config.yaml
num_hidden_layers: 9
lr_router: 0.00146
vocab_size: 27315
learning_rate: 0.00132
beta2: 0.99
batch_tokens: 131072
max_steps: 4719
Below are experts of layer 5 (counted from 0) of a mixture-of-experts language model. Rows are named gate (a neuron's input weights, with its number), up (a neuron's input weights, with its number), down (a neuron's output weights, with its number) and show model dimensions 0-159. Each number is 128 + 24 x the weight over its row's rms, rounded and kept within 0 to 255.
Before each expert's rows: a language model's description of what the expert responds to; "raises" lists some tokens whose logits its average output raises strongly, later layers aside. This comes from a sample of Wikipedia text that the model never trained on.

# expert 49
Abstract nouns after articles. Abstract nouns following the, a or possessives, often before of or to: decision, intent, process, role, make.
raises: " of", " in", " for", " that", " given"
gate0 [132 211 155 144 133 151 111 147 165 146 162 153 110 136 156 129 177  96  94 133 137 106 147 129 130 142  85 157 117 134 133  93 127 151 130 123 104 136 135 128  98 154 106 170 122 101 135 133 149 128 117 102  88 135 131  75  94 143 133  82 130 121 162 146  81 136 113 113 141 147  84 144  91  97 106 115 145 110  74 200 128 165 164 140 125 104 139 121 152 119 145 144 126 126 125 155 167 126 152 128 128 122 106 148 124 158  84 142 132 121 150 124 128 115 104 137 163 103 138 103  90 141 115 147 120 146  84 122 166 128 134 123 126 117 127  89 111 137 121  68 124 134 121 156 146 121 136  76 138 102 126 126 116 139 118 141 124 162 105 118]
up0 [107 137 144 161 131  95 134  96 164 113 151 149 170 131 115  88 151 162 133 158 179 114 149 128 106 112 159 100 120 129 136 105 150 128 106 126 131 101  93  95  83 141 164 168 130 106 114 108 128 195 173 127 128 160 135 100 153 128 131 106 146 122 136 137  94  76  89 147 112 182 125 154 171 152 130 114 125 156 178 150  99 120 142 138 133 121 121  97 119 132 144  91 151 115 174  82 162 117  69 154 144 126 106 111 138 177 131  78 145 150 158 120 126 121 115 149 114 115 102 165 117 161 154 126 136 148  92 122 127 140 126 153 103 121 116 116 126 100 101 135 144  99 159 135 169  83 134 125  83 120 188 137 147 141 112 122 129 154 158 151]
down0 [ 97  62 117 136 115 107 126 162 163 139  82 126 130 111  96 139 136 166 155 131 154 114  96 130 107 158 107 139 133 151  96 121 139 129  79 146 121 138 148  85 121  93 174 157 117 129 109 118 136 112  95 126 143 108  84 145 148 102 148 132 100  92 150 122 133 117 126 147 144 167  87 170 168 142 134 127 105 144 131 134 169 144 110 101  90 117 146 115  96 111 135 155 137 107 126 105 128 185  95 129 140 106 115 110 112  90 100 120 112 155 143 128  93  91 156 163 131 125  93 156 119 138 109  99 133 113 156  69 132  85  91 136 117 209 144  88 107  94 132 146 121 110 191 143 150 112 128 123 124 131  76 133  92  80  59 119 150 104 124 106]

# expert 2
Math markup and digits. LaTeX tokens inside math formulas, such as backslash commands, braces, subscripts, frac, pm, plus digits and spaces in sports and results tables.
raises: ",", "|", "r", "}", "V", "d"
gate4 [103 128 125 155 142 150 122 130 123 139 135 125  81 119 114 157 132 143 153 139 165  96  87 108 162 124 124  88  96 111 109 131 106 144 109 116 152  80 105 106 145 131 113 157 122 172 125 116 137 113 107 106 124 120 149 134  69  99 117 157 143 100 141 133 161 128 146 119 154 145 136 182 124 141 128 156 146 171 147 129 151 138 146  99 105 121 135 131  96 171 157 126 102 117 166 139 140 125 118 159 119 100 132 130 110 147 161 171  97 135 151 126 118 160 146 132 103 147 120 131 161 108 128 158  81 139 149 160 127 111 128 163 107 187  97 113 142 128  88 150 108 102 146 113  89 135 140 119 140 126 112 138 126 106 140 142 124 151 154 113]
up4 [111  90 144 137 119 139 131 156 148 187 119 126  92 126 122 118 115  91 108  63 152 115 146 132 158 150 125 125 118 133  91 131  97 146 125 145 126 122  62 122 124 157 134 120 117 157 139 127 160 114 120 101 142  92 133  99 108 112 110 183 119  97 151 120 125 104 113 153 125 130 161 157 121 116 149 126 120 181 131 137  84  78 103  78 104 138 154 122  79  99 107 152 109 118 105 139 128 162 110 159 131 119 146 154 132 138 140 136 163 114 107 120 151 146 117 175 141 122 127 117 134 126  92 152 121  86 162 156 103 170 140 127 123 142 100 125 138  53 111 113 150 163 108 130 118 155 105 103 153 153 107 111 183 133 169 114 106 120 139 157]
down4 [126 133 104 147 103 104 123 118 154 111 137 153 127 128 128 106 129 106 106 118 164 132 111  91 115  84 120 146 117 153 145 119 115 126 122 122  72 119 133  81 158 141 121 159 102  92  96 143 151 115  91 156 144 125  95 136 104 102 153 139 108 129 145 160 128 137 158 100 141 128 139 139 121 124 138 158 147 143 126 168 162 122 100 133  86 130 138 129 130 128 110 149  81 163 132 103 113 143 121 134 142 157 154  77 143 170 148  74 169 101 164 100 130 104  95 177 126 184 160 142 108 127 133 138 111 153 126 115 116 104 106 171 108 185 114 116 112 140 127 101 116 160 142 146 130  98 114 111 128 142 102 138 135 119 108 136 175 155 104 123]

# expert 38
Place and institution nouns. Heads of named buildings, places and institutions, such as House, Park, School, Museum, Highway and Gallery, usually after a proper name.
raises: " and", " in", ",", " of", " [", "\n\n"
gate1 [121 126 129 130 110 152 151 130 162 144 141 157 117 139 165 139 176 158 155 123 121 140 137 134 156 129 160 145 108 126 109 133 139 122 134 157 125 143 138 116 135 125 170 154 121 145 155 162 162 111 117 118 137 127  80 152 169 120 138 143 123 156 138  78 113 111 154 129 143 119 107 145 120 132 133 147 125  86 127 150  88 127 107 163 103 142 101 126 171 114  96 101 133 152 165 125 144 112 158 160 144 125 119 137 141 134 111  46 129 117 133 132 113 151 128 140 142 107 161  77 120 112 138  96  89 120 137 110  98 145 159 130 120 108  85 131 122 183 182 101 111 147  92 145  91  89 107 153 123 137 131  73 121 108 108 117 151 141 165 140]
up1 [134 120 157 158 106  79  92 119 102 163 114 136  72 188 153 118 162 149 142 149 140 116 135 152 100 123 117 113 127 119 154 133 112 116 141 107 122  75  73 129 111 123 119  98  81 151 107 127 134 183 143 138 120 143 150 129 122 170 104 112 128  94 104 121 147 155 127 121  91 116  93 158 131 116 129  86 128 170 106 112 117  96 128 125 125 125 143 171 136  93 135  65 119 102 144 132 161 121 126 135 101 119 136  85 111 126 130 140 139 120 103 121 144 157 161 109  72 140 123 115 169 152 112  90  99 117 150 123 176 144 120 120 135 162 150  91  98 145 161 153  69 128 181  59 118 157 122 124 146  82 157 124 119 124 144 114 165 127 123 137]
down1 [118 179 100  96 165  81 132 114 140 113 146 119  83  79 144 154 160 146 138 129 137 132 164 142 108 128 117 134 114 147 188 154  93 164 137 126 143 186 127 124 110  98 105 109 151 103 146 153 156  83 121 102 130 141  99  91  81 162 135 180 154 129 111  57 146 132 157 115 139 131 127 135 144 115 151  66 130 120 161  77  69 161 153 168 111 153 151 125 163 118 109 145 105 129 140 124 150 121 136 134 137 119 168  95 120 143 146 171 147 150 124 117 117 109 135 131 147 144 137  94 121 147 122 169 138 115 123  96  79 114 102 126 107 128  87 118 149 120 118 159 121  93 132 149 122 128  78 120 154 121 175 120 147 153 105 149  97 140 112 126]

# expert 29
Copular and linking verbs. Forms of be and similar linking verbs after a subject noun or pronoun, such as was, is, were, became, remained.
raises: " able", " a", " not"
gate0 [134 108 112 153  85 131 137 145 124 114 126 100 133 135  86 107 145 132 105 114 141 114 124  97 104 171 140 116 122 142 119 136 108 146 136 129 156 130  96 149 130 130 132 106 129  92 113 119 109 207  96 122 108 134 165  98 125 106 107 130 150 138  90 127 135 172 144 126 132 195 172  98  85 115 111 130  97 104 137 117 103 137 141 119 178 120 154 133  86 142  91 130 138 150 138 138 136 136 160  95 102 133  84  80  67 136 172 133 139  75 164 128  74 106 127 141 147 173 102 140  99 178 152 101  89 138 127 124 112 114 157 124 135 134 154 116 113 103 124 162 105 104 138 113 135 169 119 126 169 171 129 156 130 142 184 151 121  87 104 117]
up0 [112 149  99 126 185 156 135 137 126 144 162 186 115 123 140 100 100 149 127 102 187 149 112 149  92 124  85  85  82 117 140  58 107 134 134 157 151 125 103 136 134 116 131 118 142 156 134 140 168 112 142 161 128 122  93 118 106 143 143 131 140  78 148 142 127 148 113 146 113 127 177 150 121 150 117 126 183 142 121 125 129  79 135 157 116 123  96 131 119  81 100 161 142 133  96 109 131 161 132 141 128 119 148 165 101 160 146 102 115 170  87 134 157 140 123 106 147  96 102  97 129 145 145 165 147  85 135 148 146 117 122 135 124 133  93  86 152 148 140 139 127 139 139 143 123  99 135 157 104 135 153 136 108 126 106 139 124 167 140 150]
down0 [164 162 148 130 137  83 127 150 108 144 114 111 125 126 121  80 115 140 122 138 136 149 101 138 125 131 135 141 136 146  92 132 134 101 146 122 107 135 167 143 140  94 138 187 151 126 146 159 144 111 163 112 146 167 169 119 185 112 118 113 116 148 106 118  96  90 141 117  89 126 121 137 111 125 131 120 114 106 153 148 110 116 113 100 136 131 123 112 130 133  93 142 121 139 126 122 106 109 156 157 124 128 109 142 106 105  97 141 145 144  88 112 129 126 118 108 144 144 150 107  97 117 142 137 140 154 128 128 130 124 168 113 123 166 162 129 104 111 167 105 109 163 160 125 120 116 149 109 112 131  87 104 105 144 120 140 115 133 150 129]

# expert 46
Name and award pieces. Digits inside years in filmography tables, word-start pieces of names and titles, and award words like Best, Outstanding, Golden.
raises: "ing", "ke", "at"
gate0 [141 123 112 127  79 122 107 125 124 190 129 129 117 156 157 148 155 115 102  89 173 160 115 105 142 130 155 135 114 144 114 145 143  99 108  83  95 153 117  84 119 164 130 170 176 120 108 139 175 122 129 139 147 110 121  62 129 168 111 121 140 152 137 110  99 185 153  98 119  84 110 134 130 108 136 149 125 135 136 104 115 110 105 146 155 152 163 107 144 126 107 109 123 167 159 148 163 142 129 168 139 159 119  99 110 186 140 109  90 114 161 138  66 139 129 139 107 126 123  97 152  91 157 149 157 142 115 154 123 127 118 136 137 109 119 124  82 154  85 116 166 132 125 115 147 121  78 143 127 146 100 109 106 149 140 146 101 136 114 130]
up0 [138 131 167 144 113 108 142 156 125  87 135 109 122 112 103 184 147 167 128 153 123 156 122 159 147 157  91 127 169 112 120 129 162 125 142 107 101 121 126 100 143 133 109 114 132 111  86 119 157  89  92 170 106 142 170 140 127 123 118 131 126  81 152 113 146 127 105  93 127 173 116 108 163 138 121 114 125  83 122 132 184 114 149 108 125  83 150 163 150 102 120  96 101 124 115 105 107 151 107 127  91 114 154 119 124 117 113 144  97 146 137 117 122 169 185 117  98 148 122 163 148 134 102 140 131  96  75 110 165 106 149 109 145  72 180  95 118 117 116  88 137 145 131 157  95 151 145 144 127 168 132 172  97  99 121 142 147 137 154  83]
down0 [115 130 178 135 130 115 113 121 119  97 116 127 155 103 137 159 135  95 156 127  98 149 129 129 141 120 122 124 134 171 161 111 145 113 150 113  97 120 167 104 107 185 107 124 138 137 121 144  80 131 141 103 109 134 116 126 116 122 104 142 138 109 139 104 153 162 125  97 134 161 137 118 134  96 164  81 135 137  78 158 142 135 115 141 128  76  65 105 148 120 136 126 125 144 115 117 138 111 141 158 146 151 132 111  70 125  88 124 143 116 137 126 138 172 124 115 112  84 107 129 134 138 112 164 130 154 150 141  90 155 119 133 121 141 130 130 139 109 121 152 143  73  87 139 159 107 109 105 143 141 115 111 102 110 102  97 151 105  80 145]